Weights of a small mixture-of-experts language model, trained from scratch on English Wikipedia.
Size: 10 layers, width 256, vocabulary 12629, 32.2M parameters.
Experts: 128 experts in each of 5 layers, 64 tanh GELU neurons an expert, 4 picks a token, a sigmoid router.
Training: 279M tokens, 4262 steps.
Below are experts of layer 2 (counted from 0) of a mixture-of-experts language model. Rows are named router (the router's row for the expert), up (a neuron's input weights, with its number) and show model dimensions 128-255. Each number is 50 + 12 x the weight over its row's rms, rounded and kept within 0 to 99.
After each expert's rows: "comes after" lists some tokens at least twice as common just before its tokens as in all text. This comes from a sample of Wikipedia text that the model never trained on. Tokens count by the router's weight.

# expert 52
router:36 57 52 68 52 40 48 50 55 58 38 44 72 52 42 53 27 79 65 44 43 50 40 38 32 40 41 58 45 55 38 35 57 51 55 58 58 38 73 56 59 29 54 40 44 72 49 53 30 52 43 41 59 73 49 38 38 41 35 42 57 31 57 58 59 52 34 43 62 39 41 49 32 52 53 56 60 52 73 49 38 38 65 30 52 59 77 39 67 49 46 70 46 75 42 50 57 50 50 66 80 49 53 57 54 52 48 44 58 57 35 52 44 66 48 25 63 53 41 28 48 33 58 63 48 38 47 41
up0:47 47 34 47 59 39 58 51 44 50 69 41 24 30 43 34 59 48 51 38 47 65 29 56 56 40 31 38 33 58 51 60 42 79 40 48 64 70 54 45 60 33 51 65 44 52 38 44 59 33 50 47 60 46 60 53 45 39 61 51 68 28 62 41 38 43 51 45 45 63 51 59 58 47 41 63 51 75 47 53 37 29 50 59 64 54 43 55 44 34 47 50 52 31 51 44 48 59 45 41 68 49 62 61 48 53 67 74 64 47 62 54 58 17 60 99 52 62 41 66 46 51 58 62 55 77 63 56
comes after: ",", " | .", ":", "; W", "; L", "6"

# expert 119
router:64 65 43 50 62 61 34 53 54 49 70 70 58 51 41 27 25 56 45 36 45 33 59 43 60 41 59 45 37 47 35 46 53 66 36 42 52 42 56 31 46 55 44 49 55 53 50 61 38 50 77 56 58 79 39 37 61 54 36 46 58 43 50 34 55 59 48 51 81 52 48 66 31 47 56 56 35 30 92 52 36 50 21 46 45 34 61 29 82 57 56 51 45 55 57 59 39 48 48 54 50 46 48 65 52 43 56 48 56 69 43 48 51 55 47 42 48 68 55 46 47 46 54 72 47 63 52 54
up0:53 55 60 60 30 43 67 46 44 14 33 54 54 72 46 41 64 51 59 42 27 36 47 59 46 41 44 61 35 57 46 52 74 46 49 49 54 64 37 48 49 58 43 48 66 59 28 55 59 61 51 53 55 59 59 50 60 56 63 65 50 60 50 51 76 43 39 65 31 32 41 35 55 49 57 40 48 51 50 38 38 56 53 48 44 63 37 55 58 65 51 50 59 65 45 47 46 36 67 42 51 57 43 35 48 45 45 58 41 61 52 40 64 42 49 39 36 75 48 50 49 61 65 55 42 14 53 45
comes after: " |", ".", ")", " |  |", "==", "==="

# expert 94
router:46 55 77 58 67 52 34 54 51 39 50 53 55 62 49 69 37 52 54 53 57 42 64 54 28 54 40 55 33 53 52 40 64 43 47 52 56 62 44 53 50 61 57 42 54 42 60 71 51 66 66 41 53 51 42 47 31 49 43 44 42 25 66 55 77 64 38 46 60 62 68 46 34 54 48 48 60 53 69 48 60 36 43 38 81 29 48 13 56 52 60 57 50 38 51 62 57 53 28 51 55 45 41 53 86 44 37 35 47 54 54 77 36 48 20 46 62 58 43 36 51 31 74 74 38 45 40 43
up0:50 62 50 52 35 62 69 63 44 05 49 52 43 70 65 65 62 39 47 54 52 67 56 55 47 51 57 70 99 47 35 49 56 52 44 67 58 53 60 70 52 54 61 52 34 48 58 65 41 50 55 76 48 54 49 51 52 43 42 56 50 51 51 46 52 64 46 53 50 62 70 33 55 55 59 61 63 63 44 43 50 36 38 28 43 53 32 58 56 55 60 71 52 37 53 49 58 43 61 56 47 56 20 58 51 43 51 47 36 45 42 74 49 42 56 35 49 71 30 51 31 55 53 41 48 57 44 53
comes after: " | ", ") | ", "; ", "% | ", " |  | ", " |  |  | "

# expert 118
router:28 50 50 39 41 49 51 61 66 66 51 57 39 49 47 50 53 51 57 60 47 38 70 62 38 44 46 56 40 37 57 36 66 53 54 45 44 36 33 54 60 48 52 48 42 36 46 51 51 53 55 42 78 71 69 50 59 41 39 51 59 31 52 65 40 39 27 32 65 38 42 54 50 81 47 50 48 21 70 71 40 45 43 60 61 42 56 47 54 64 51 55 33 34 60 46 58 50 50 73 68 42 34 49 58 55 38 47 51 50 50 51 30 67 50 49 35 85 56 46 50 60 44 70 67 51 44 48
up0:62 63 45 36 48 58 26 53 67 41 53 59 71 55 40 40 40 51 34 52 32 51 42 60 42 51 65 35 62 37 27 39 58 58 53 49 57 46 37 53 68 48 49 62 34 38 72 50 24 56 53 33 44 59 51 59 35 48 46 65 45 38 61 76 39 53 39 52 57 41 46 31 42 46 44 46 49 39 52 66 59 57 58 44 36 46 72 71 62 56 61 29 51 30 45 43 55 50 37 67 72 59 53 55 48 68 33 41 66 55 49 31 46 41 35 69 39 69 57 55 55 65 67 67 43 38 44 35
comes after: " in ", ", ", " (", "- ", " In ", "In "

# expert 9
router:66 61 65 71 39 46 40 39 56 37 49 44 52 51 47 51 30 69 63 43 32 47 44 36 45 48 46 57 68 51 40 31 26 51 49 48 39 49 36 60 49 57 70 45 52 52 63 41 58 81 68 51 51 35 51 46 49 48 39 60 49 43 68 50 45 40 47 53 68 69 40 45 47 75 45 52 56 51 68 36 50 37 74 59 54 54 57 66 44 45 64 57 44 31 38 42 52 46 28 56 66 41 51 33 69 50 63 72 45 45 45 59 41 64 36 30 53 53 39 30 52 56 55 62 39 54 49 56
up0:26 56 55 39 56 45 59 56 42 60 56 69 56 60 48 53 49 55 52 46 48 64 55 38 54 37 36 40 46 42 61 69 76 45 48 59 62 62 53 51 70 57 41 35 46 65 52 40 46 43 51 56 71 60 48 40 44 44 42 54 46 66 28 69 31 25 49 62 43 24 76 46 57 59 39 43 53 60 27 46 44 39 59 43 58 91 44 49 65 58 30 38 63 45 59 47 67 52 72 49 41 64 65 82 46 51 38 52 68 49 34 44 59 59 38 62 59 38 73 52 31 24 56 55 63 48 58 59
comes after: "–", ".", "-", ":", "/", "′"

# expert 10
router:56 69 44 48 90 62 28 66 61 43 67 61 57 68 42 46 21 57 62 54 43 53 68 40 52 38 62 42 58 46 48 48 55 71 42 60 50 28 31 31 53 44 48 51 45 48 65 52 43 51 86 25 53 72 47 39 47 34 35 50 60 34 50 45 74 46 60 44 79 53 58 59 09 65 43 50 42 49 79 74 62 36 46 62 46 60 54 43 69 57 53 37 44 62 49 66 61 52 55 59 63 32 43 59 57 44 43 61 54 65 62 48 36 52 59 32 40 59 45 61 36 22 49 59 58 69 52 55
up0:37 40 61 42 42 57 43 24 29 56 58 59 47 59 46 32 44 33 42 48 54 41 50 42 50 50 45 59 45 51 29 53 11 58 64 39 78 35 39 48 67 56 53 59 50 52 55 56 74 47 61 46 56 38 37 36 38 29 45 78 28 37 48 65 43 53 32 47 34 62 50 65 67 44 56 45 43 42 67 40 47 39 61 65 62 54 28 57 45 55 40 53 44 29 45 38 36 61 51 49 34 49 63 46 54 63 60 62 58 32 55 45 48 48 44 66 29 52 57 39 46 63 66 45 35 55 27 54
comes after: " |", ")", " |  |", "% |", " |  |  |", ") |"

# expert 95
router:47 54 75 78 59 50 47 65 52 51 54 59 60 54 40 59 31 50 56 59 45 34 54 69 34 52 60 49 42 67 47 29 44 63 40 51 42 33 53 56 34 53 60 46 55 67 52 50 30 65 52 45 61 45 38 43 54 48 47 68 58 38 48 66 54 63 55 52 46 40 38 48 40 76 43 46 64 44 62 35 45 40 44 49 61 44 59 10 71 63 45 68 31 54 44 62 56 38 18 78 64 43 43 32 51 43 57 40 55 45 48 48 47 46 41 55 51 68 28 43 47 51 60 56 65 56 25 50
up0:49 51 51 69 47 48 47 55 60 49 45 62 35 66 67 51 35 51 49 62 56 00 41 38 36 68 45 74 48 48 22 31 51 42 24 44 74 39 33 36 38 51 32 43 34 68 44 43 50 57 57 58 54 43 44 41 47 39 51 43 38 41 35 66 55 58 65 61 41 36 33 72 34 51 51 57 41 39 49 34 56 58 31 40 66 47 60 30 51 51 57 56 76 44 36 61 39 50 51 51 49 50 69 47 54 33 51 51 66 44 41 51 36 54 75 39 34 65 35 41 22 55 44 58 65 60 41 49
comes after: " H", " | H", "H", " h", ", H", "- H"

# expert 24
router:46 54 42 61 49 66 42 59 61 44 49 50 33 39 57 30 40 70 56 66 66 52 51 61 33 56 63 55 41 58 34 25 78 22 43 66 58 31 45 64 55 60 63 60 29 60 51 67 33 54 58 54 58 41 52 40 47 42 40 76 54 28 71 57 60 43 35 36 69 57 53 36 39 66 40 55 34 40 69 57 51 38 56 55 70 51 44 20 68 41 63 40 35 52 37 36 58 65 44 50 51 22 56 42 56 48 38 35 66 63 57 52 47 60 51 59 72 68 42 45 41 49 64 45 36 61 33 36
up0:58 55 51 72 49 47 50 40 41 65 46 45 60 48 38 59 41 59 45 42 60 46 44 63 49 70 45 56 44 43 40 67 61 47 79 82 39 43 72 36 54 40 46 53 46 37 54 49 71 36 50 60 42 47 46 55 41 49 60 33 44 58 61 67 51 54 43 36 57 44 40 62 34 59 43 35 41 44 53 49 48 39 47 22 31 55 51 60 54 40 57 79 63 47 55 46 66 59 36 46 34 54 48 34 53 54 56 52 45 41 45 48 52 44 38 71 47 42 24 32 59 64 53 44 54 45 55 31
comes after: "\n\n", "\n", "==", " ==", "===", "==See also=="

# expert 5
router:63 41 64 51 59 50 55 57 36 50 65 65 67 45 48 46 42 64 53 64 42 30 58 46 30 48 78 58 37 53 56 41 58 20 32 59 46 52 43 55 48 52 41 38 57 66 63 55 49 64 53 72 66 61 72 36 45 50 34 48 61 32 53 59 51 34 56 38 73 63 50 63 40 62 63 50 44 43 56 47 43 62 33 64 51 51 46 47 61 45 65 38 57 72 45 55 60 41 51 55 47 22 55 54 44 55 54 62 74 53 50 38 24 58 58 54 41 43 49 53 37 55 65 35 59 59 52 30
up0:66 62 46 48 60 54 52 34 34 48 74 52 51 35 47 63 55 45 49 53 52 17 53 55 45 50 56 54 30 50 45 57 40 54 34 33 31 58 42 55 41 49 52 44 56 57 49 52 53 75 55 44 51 47 49 47 49 45 40 67 58 41 49 58 46 39 43 59 80 70 47 57 59 38 59 59 46 34 46 76 39 49 41 52 60 54 43 47 57 77 44 36 48 36 66 62 52 31 62 44 46 47 33 42 64 52 56 62 45 35 52 66 28 38 56 48 61 65 29 46 47 46 59 46 61 60 56 65
comes after: "1", "3", "0", "4", "2", "6"

# expert 17
router:42 64 65 51 55 53 50 46 69 60 60 61 49 50 60 53 34 45 53 60 66 25 53 45 56 44 49 50 39 44 63 35 51 42 59 67 53 48 38 59 33 47 46 41 61 56 74 65 48 56 68 68 70 60 38 33 57 54 16 50 54 42 68 58 57 28 53 53 61 37 60 61 48 72 39 34 38 39 63 36 38 43 42 57 68 51 48 28 51 57 43 28 26 40 27 38 61 36 40 59 60 52 32 47 47 68 34 39 45 59 59 50 45 59 58 54 58 66 64 48 57 20 52 41 46 59 69 45
up0:45 54 55 50 41 57 46 57 44 55 36 53 60 36 28 55 48 46 51 46 46 48 51 55 54 41 38 37 38 30 52 70 44 33 43 66 57 41 57 60 36 19 53 40 53 45 42 25 40 37 63 75 64 63 35 35 70 35 39 50 77 46 45 51 32 28 57 32 73 57 59 62 48 51 50 46 38 30 55 58 41 46 57 37 44 24 40 63 62 50 57 64 42 45 34 69 26 58 58 68 62 67 29 35 50 77 49 51 37 41 65 59 41 69 45 50 46 42 48 41 63 54 64 45 57 51 65 48
comes after: "\n", "\n\n", "| ", "-", "4", "3"

# expert 77
router:42 52 44 75 37 56 42 77 64 31 30 50 66 63 46 52 53 55 58 49 69 35 56 40 39 34 56 65 39 62 50 35 68 56 54 58 33 49 53 39 51 45 48 50 38 64 39 54 49 66 52 39 61 46 51 44 57 48 40 57 51 32 61 67 59 51 56 30 75 48 80 40 55 70 31 25 12 41 51 59 67 43 65 24 55 40 53 44 65 41 40 25 41 41 27 42 36 46 56 60 31 41 40 55 44 61 38 41 47 48 42 49 51 42 06 28 35 40 34 52 40 36 60 60 60 48 44 49
up0:57 48 45 44 39 28 39 37 55 56 34 72 47 52 55 42 63 52 43 35 71 41 66 45 40 26 22 64 72 49 44 38 34 37 42 73 42 41 52 54 55 62 64 52 48 48 51 50 53 29 41 55 50 57 51 45 56 52 46 36 44 64 44 52 43 49 43 42 50 48 44 46 48 55 48 45 29 55 25 65 57 30 57 21 60 37 57 61 53 57 24 47 48 51 38 56 27 45 53 40 65 63 66 46 35 44 38 51 54 45 41 45 43 52 73 40 38 51 49 51 67 42 42 61 70 42 56 45
comes after: "7", "6", "5", "4", "8", "3"

# expert 115
router:35 45 78 70 46 47 48 56 43 64 55 37 45 31 57 58 26 41 72 44 53 43 59 57 42 53 49 58 34 48 48 42 51 58 19 58 52 54 50 61 61 52 50 33 51 57 58 78 57 54 71 43 41 53 53 57 59 35 53 45 51 30 57 41 33 51 27 47 75 54 49 42 58 60 56 56 45 42 73 44 55 37 69 51 68 51 39 19 60 50 48 51 64 40 32 34 57 46 47 69 53 39 47 50 56 46 38 40 52 65 66 32 59 69 33 22 53 65 56 45 44 52 73 55 45 39 53 36
up0:46 31 45 67 63 47 36 59 35 56 52 34 30 37 58 41 48 48 47 46 39 44 53 55 71 63 46 33 60 42 53 43 38 53 67 52 38 40 40 51 47 61 47 33 56 62 51 59 66 49 41 45 36 58 66 56 37 57 67 43 58 26 53 54 41 52 31 47 55 47 37 53 33 65 36 54 81 58 52 56 40 35 58 52 62 33 48 54 60 55 39 30 49 31 53 38 61 56 50 66 36 45 34 52 69 46 44 31 47 60 55 39 55 50 36 37 66 62 70 35 43 43 41 57 50 43 50 59
comes after: "\n", "\n\n", "| ", "|", "==", "==="

# expert 96
router:32 30 58 51 58 46 26 47 45 48 40 47 53 52 53 51 32 70 51 74 42 41 60 63 00 53 32 56 47 55 53 40 57 45 42 55 56 54 42 66 43 53 52 36 68 66 54 74 59 70 58 51 45 53 42 60 34 50 33 65 56 38 41 54 52 53 51 57 66 50 51 63 30 56 44 31 49 35 61 56 45 42 37 50 67 36 67 39 43 71 62 47 55 54 53 46 50 38 40 51 72 43 52 55 60 62 53 67 58 47 48 52 36 65 36 42 65 57 46 48 63 63 60 76 37 60 23 33
up0:32 51 57 58 25 44 75 69 45 39 46 64 40 53 42 57 44 51 40 52 53 38 38 54 35 36 64 59 56 49 24 52 50 43 44 56 33 35 48 64 33 61 62 67 53 67 34 54 30 37 63 56 35 66 57 56 60 65 53 58 46 53 38 18 68 60 36 34 38 52 54 53 46 44 63 34 34 45 49 48 53 48 34 63 53 38 40 54 42 47 30 44 62 48 60 49 72 44 43 56 68 47 52 51 60 75 44 68 41 53 57 64 51 45 42 37 45 54 49 53 66 58 53 49 66 59 34 45
comes after: " | ", " ", "; ", ") | ", ": ", " ("

# expert 0
router:53 64 45 56 64 63 24 66 60 42 61 62 57 32 57 64 22 63 65 53 56 52 53 48 39 57 69 53 54 46 47 62 53 52 55 42 44 33 41 36 59 43 74 38 55 54 54 48 52 68 61 30 54 75 63 57 53 28 40 47 66 33 58 70 69 35 51 58 71 55 52 52 25 56 50 22 55 47 54 61 60 19 45 60 60 62 42 44 42 56 29 56 43 58 45 60 48 44 40 60 69 17 43 68 59 50 47 53 56 40 57 55 37 60 45 27 33 58 37 59 64 32 46 68 65 73 58 54
up0:47 62 50 44 61 59 33 45 35 36 51 67 58 51 58 48 44 44 53 56 64 55 42 35 41 23 52 51 39 45 56 53 32 51 58 60 49 49 62 35 34 55 52 34 65 22 56 68 79 53 41 50 66 43 30 64 38 37 26 53 56 42 52 41 39 54 45 50 61 44 40 50 52 61 70 36 54 31 38 45 56 40 36 74 99 51 56 57 42 43 60 45 58 46 53 38 67 47 40 27 67 45 68 56 71 57 79 75 63 37 41 43 60 81 54 68 30 37 53 46 52 34 64 62 47 37 67 30
comes after: " |", ")", " |  |", ";", " |  |  |", "% |"

# expert 85
router:61 50 55 64 38 64 38 57 65 45 62 53 66 52 72 47 56 71 63 58 39 38 44 36 29 51 74 54 66 50 46 25 43 43 53 62 29 29 44 77 31 49 61 43 50 65 51 58 40 84 61 42 41 41 66 39 60 64 39 60 52 33 60 71 51 43 38 29 72 61 35 31 37 75 42 50 47 30 76 56 55 54 62 66 66 46 55 40 60 41 70 49 54 31 37 57 66 41 42 58 52 24 50 36 52 72 57 57 52 48 43 51 25 43 41 36 50 68 36 43 46 50 54 64 50 68 60 58
up0:49 49 43 49 50 62 31 35 48 41 65 47 64 48 38 51 52 99 35 62 57 50 40 52 36 37 68 42 40 58 75 36 49 31 50 56 59 50 66 54 45 39 72 44 47 42 59 80 48 40 68 43 36 43 58 39 61 37 41 63 50 31 44 35 66 65 09 33 45 52 46 36 54 54 43 31 49 53 60 47 61 35 54 63 46 49 39 50 39 48 63 41 47 51 51 47 51 41 81 55 45 63 53 46 61 43 55 56 54 42 38 42 40 63 42 42 37 33 57 34 49 52 50 37 51 33 71 65
comes after: "–", ".", " | ", " M", ":", "M"

# expert 101
router:35 47 79 42 49 53 39 50 59 44 52 68 52 54 38 44 45 55 60 48 45 45 67 55 41 50 45 66 38 54 37 24 48 39 55 42 51 37 47 59 42 60 68 60 46 47 51 61 45 47 66 62 64 77 47 43 59 48 26 63 61 35 67 61 42 35 25 33 57 62 57 46 32 85 63 54 42 46 69 66 41 57 37 71 39 47 61 43 76 46 60 44 46 37 43 44 57 47 35 66 55 38 45 47 70 62 53 50 62 39 48 57 37 47 33 34 40 81 49 39 43 50 49 58 52 44 56 23
up0:43 39 51 55 40 56 41 34 29 53 57 50 42 49 52 61 43 33 57 63 45 41 39 36 51 56 37 49 40 74 39 58 40 58 49 41 55 44 57 61 57 53 53 50 64 67 47 53 40 30 46 41 29 69 27 65 38 42 56 62 58 46 48 29 53 35 54 59 49 58 56 66 61 52 32 58 59 49 65 44 36 36 61 18 35 40 74 56 57 67 45 38 60 60 42 58 51 55 52 63 42 53 49 55 45 31 68 35 53 50 66 59 79 56 35 56 52 55 33 54 67 48 67 65 51 49 56 72
comes after: ", ", " in ", " | ", " (", " ", "–"

# expert 105
router:31 62 60 50 58 66 55 52 36 50 57 55 55 49 48 50 57 63 60 48 56 36 52 38 37 27 53 50 49 51 24 43 41 59 48 57 55 49 53 63 51 47 74 41 39 50 45 56 43 52 64 51 53 58 66 64 46 32 36 68 49 40 80 63 58 40 47 40 50 39 49 57 51 81 48 59 53 51 62 59 61 54 61 61 46 40 48 45 71 60 59 60 40 31 42 65 49 64 39 68 50 22 60 37 44 36 43 50 40 66 44 54 46 59 47 41 50 48 46 41 46 59 62 59 51 72 39 52
up0:58 60 49 36 51 52 52 43 45 30 63 51 58 59 49 55 47 60 60 68 42 57 56 33 50 38 34 35 55 60 63 62 48 46 51 30 00 65 43 53 64 58 47 41 61 53 77 60 34 59 61 70 56 70 64 83 46 33 55 50 59 35 64 48 46 48 35 38 40 44 48 33 52 69 53 41 64 52 59 02 62 50 60 60 29 54 50 64 50 58 44 47 42 23 62 36 53 51 62 62 49 62 51 55 70 38 67 41 43 55 42 56 46 32 53 59 61 52 57 42 43 53 66 54 49 52 34 54
comes after: ", ", "–", " in ", " July ", " May ", " June "

# expert 56
router:45 53 49 50 59 42 31 60 70 48 36 60 37 51 39 55 34 52 59 48 50 36 48 36 44 55 52 65 59 49 38 50 57 42 26 57 43 39 40 69 34 51 45 62 68 61 48 69 50 48 73 39 40 57 49 45 59 64 47 70 47 39 62 71 54 51 41 48 58 69 49 40 60 46 47 39 31 53 58 45 32 55 57 78 68 59 52 42 60 31 29 39 49 48 42 29 69 41 62 85 66 35 37 43 56 65 36 44 53 56 68 49 39 60 54 32 58 74 55 46 59 27 77 46 51 71 43 26
up0:46 72 34 56 46 41 42 46 61 32 71 61 33 49 42 51 55 46 60 37 49 46 38 52 44 47 48 73 51 54 65 48 45 48 48 41 35 25 49 54 30 25 52 53 61 61 54 46 39 48 53 45 35 39 45 46 43 53 65 53 64 39 47 43 74 60 66 65 60 46 55 57 63 69 56 53 51 25 59 59 42 50 75 40 37 45 61 51 73 53 36 50 49 50 43 54 56 68 58 75 40 56 47 56 58 33 73 31 39 41 69 54 57 48 49 50 43 64 41 39 74 40 60 43 54 38 55 30
comes after: " R", "\n", "- M", "R", " | R", "- R"

# expert 31
router:36 52 68 42 51 48 50 70 62 55 50 72 46 61 34 60 53 43 45 72 60 37 70 57 44 52 60 61 49 46 59 49 53 53 28 61 56 51 45 48 35 39 60 55 47 59 51 55 46 57 72 48 49 41 58 41 46 55 29 72 48 30 59 58 38 22 54 59 64 58 50 45 53 62 50 49 31 54 58 59 54 40 64 55 63 50 68 53 56 35 43 41 46 37 41 41 60 50 61 70 54 37 31 43 57 64 45 29 32 49 61 55 40 64 43 35 59 55 72 45 57 39 68 46 51 47 31 48
up0:60 67 36 53 31 52 53 38 83 54 53 46 55 51 58 47 66 34 31 46 52 37 52 32 57 33 61 47 52 51 53 49 63 66 67 44 64 53 30 58 45 63 50 49 53 60 43 51 37 56 49 42 69 51 68 30 67 65 33 30 31 40 26 42 43 65 63 72 57 57 41 35 57 31 52 71 24 46 50 70 43 82 49 57 57 56 68 71 43 46 43 48 42 54 38 75 33 66 65 55 43 41 48 64 56 63 37 35 46 57 66 49 84 34 48 43 58 51 44 55 35 50 29 48 69 51 43 43
comes after: "\n", "\n\n", "-", "- Production", "==", "- Release"

# expert 32
router:31 60 42 54 51 53 24 74 45 53 35 71 51 50 39 54 47 53 51 66 48 12 63 48 20 44 43 74 63 27 33 25 41 54 55 46 14 51 38 62 23 56 42 46 54 64 69 73 57 62 75 60 61 66 67 50 62 46 41 52 53 34 46 56 33 44 39 27 60 48 47 49 48 37 42 18 38 54 53 56 53 43 60 41 76 50 52 34 45 45 61 39 66 58 40 50 52 39 40 64 70 51 51 33 47 59 55 41 45 52 42 43 33 51 30 45 48 43 52 69 71 27 61 54 64 55 50 40
up0:43 47 44 50 46 66 22 73 43 64 52 69 34 43 57 42 56 30 57 52 47 51 58 59 45 37 45 53 73 57 44 49 47 66 44 59 56 44 24 16 38 59 63 57 57 75 55 54 40 48 65 45 56 64 48 52 48 18 41 53 48 31 41 38 36 19 54 39 34 52 43 59 64 52 45 56 42 48 57 77 46 64 48 46 37 29 57 70 56 38 56 41 58 53 38 41 55 80 40 50 58 46 51 41 55 48 58 27 60 36 46 55 51 54 42 69 45 46 59 43 66 51 61 50 64 38 73 61
comes after: " T", " t", " | T", "T", ", T", "- T"

# expert 11
router:47 52 55 54 46 44 11 49 53 50 49 56 64 48 59 47 49 42 45 56 55 32 79 54 17 45 64 31 48 63 44 48 53 53 29 54 58 28 43 55 44 50 51 61 38 37 60 73 35 56 68 25 54 60 61 43 71 30 35 49 37 31 63 55 46 45 68 59 73 55 72 37 35 81 54 40 60 34 54 42 31 51 31 46 63 44 68 43 55 51 42 33 44 39 41 41 56 49 30 75 67 26 59 61 50 74 53 51 59 61 59 50 51 65 45 52 32 60 46 62 65 34 65 52 41 32 35 51
up0:40 38 61 35 46 48 44 78 41 54 53 51 42 65 56 41 51 76 66 42 31 45 50 66 38 63 50 53 39 43 53 52 99 36 56 50 44 28 50 64 66 55 47 54 42 60 38 49 39 52 45 33 50 48 54 47 43 62 37 62 25 33 51 38 53 53 55 52 42 50 37 54 55 51 40 51 42 34 57 83 51 57 47 46 63 40 57 43 34 50 60 53 47 58 54 69 52 38 57 52 56 61 26 72 49 41 46 48 65 69 33 55 38 47 47 28 40 45 25 54 42 44 58 74 39 64 48 38
comes after: "2", "1", "8", "7", " ISBN ", "22"

# expert 20
router:23 54 49 52 43 50 38 84 60 32 34 49 72 55 59 47 49 44 57 43 70 38 67 27 26 42 44 50 43 55 44 25 64 54 54 50 44 43 64 44 47 44 54 40 39 53 54 58 42 55 52 34 59 48 42 61 48 42 27 64 52 46 69 51 61 48 66 32 85 46 66 32 49 72 41 59 33 36 47 60 53 26 42 35 60 46 61 34 57 36 34 34 47 52 25 28 45 51 41 63 53 35 46 58 45 71 45 52 50 53 38 56 48 72 01 35 36 52 37 46 33 27 67 59 67 30 43 50
up0:62 43 64 53 31 52 45 60 54 44 60 54 46 66 69 67 58 48 65 40 45 48 31 47 83 53 40 48 71 55 36 47 44 72 29 44 48 47 51 23 50 32 35 62 49 60 45 24 42 32 52 58 48 38 47 63 52 56 54 41 56 56 40 55 46 44 42 50 38 39 38 49 45 33 41 68 57 50 37 60 52 62 51 43 44 48 55 55 57 45 58 53 42 64 43 62 43 46 48 76 69 54 46 40 34 61 53 60 61 42 53 71 59 64 71 56 26 44 42 36 27 49 54 33 43 58 50 53
comes after: "1", "2", ".", "7", "6", "8"

# expert 48
router:41 62 47 48 54 47 39 51 53 43 43 54 47 62 45 56 55 57 51 64 45 45 63 56 45 49 57 36 48 43 31 40 61 53 33 39 42 46 45 64 22 47 69 35 53 43 66 52 46 51 69 44 46 44 54 42 58 38 52 71 44 21 66 63 68 63 32 40 80 46 57 45 55 60 72 48 47 54 55 64 38 41 47 60 62 43 75 40 60 45 44 64 30 47 41 53 52 60 38 49 64 29 38 58 53 45 39 66 56 58 74 67 27 72 40 39 57 66 32 48 44 49 57 68 65 47 46 39
up0:31 36 48 42 47 39 70 62 60 33 38 49 77 66 56 42 67 32 43 60 60 41 56 64 25 41 49 59 58 34 41 40 43 43 52 38 50 53 40 43 71 45 53 73 43 53 51 54 61 46 56 43 82 64 50 50 65 56 44 51 37 55 35 47 59 74 57 37 55 43 35 29 51 41 29 49 54 59 57 28 35 26 45 49 46 47 57 30 61 38 47 57 38 45 41 27 39 55 53 57 53 50 67 55 53 43 57 48 54 44 46 54 47 44 49 55 64 56 58 66 49 32 58 75 36 25 48 38
comes after: ", ", "| ", " | ", " ", " in ", " ("

# expert 86
router:39 44 63 73 34 64 21 57 39 54 42 57 48 53 58 60 40 50 67 64 69 34 63 55 31 50 52 53 50 38 42 37 58 49 58 66 45 36 48 55 38 58 49 48 56 49 58 52 51 58 63 48 59 43 35 60 48 38 31 62 48 37 49 57 61 39 36 64 75 33 59 24 28 52 65 57 46 53 61 52 52 46 41 51 46 49 57 35 70 52 36 30 50 60 57 56 46 44 56 65 44 48 45 57 44 48 43 74 43 38 46 65 43 61 42 35 67 50 36 45 56 30 93 55 63 61 60 54
up0:50 49 58 50 71 73 58 67 50 48 29 61 40 45 29 47 61 75 33 59 45 71 43 42 48 56 46 57 38 63 76 46 59 63 26 71 45 44 58 54 26 41 47 55 51 60 44 38 45 50 48 49 34 60 62 28 17 37 56 42 26 44 55 78 43 35 69 36 44 53 45 55 50 62 63 48 47 56 21 42 35 49 49 48 39 54 54 39 42 51 35 46 52 52 61 56 46 48 59 28 63 45 58 38 60 48 40 40 54 59 54 82 13 40 45 31 52 65 42 53 54 61 43 60 48 58 45 61
comes after: "0", "1", "3", "6", "4", "7"

# expert 60
router:49 48 42 64 64 61 33 72 62 48 49 42 45 56 44 56 42 53 47 79 57 44 77 56 43 59 68 49 50 40 65 51 50 69 39 53 50 39 47 57 36 45 52 45 55 61 68 55 43 57 67 35 42 71 51 48 49 45 38 61 57 37 49 59 45 39 58 42 70 57 67 54 24 74 28 54 41 50 75 73 59 49 44 60 51 41 66 42 83 61 43 08 30 52 42 50 51 45 44 68 71 41 37 44 44 65 48 72 46 46 41 50 18 58 49 22 49 65 40 53 43 20 54 42 50 55 60 46
up0:52 42 27 53 75 51 47 53 63 45 46 62 51 20 50 60 52 29 99 61 65 51 54 41 53 60 43 53 55 51 48 43 55 57 51 57 36 38 47 59 57 39 70 61 59 44 72 55 68 54 46 49 56 48 69 48 41 39 45 47 53 53 71 53 47 36 55 40 36 60 79 50 66 58 49 71 48 43 43 57 37 53 70 50 49 30 63 59 45 74 61 60 49 30 57 58 68 41 31 43 43 50 54 46 40 45 44 54 52 47 43 54 35 32 52 42 63 73 44 65 64 60 53 52 55 54 45 42
comes after: ")", ".", " |", ";", "==See also==", "\""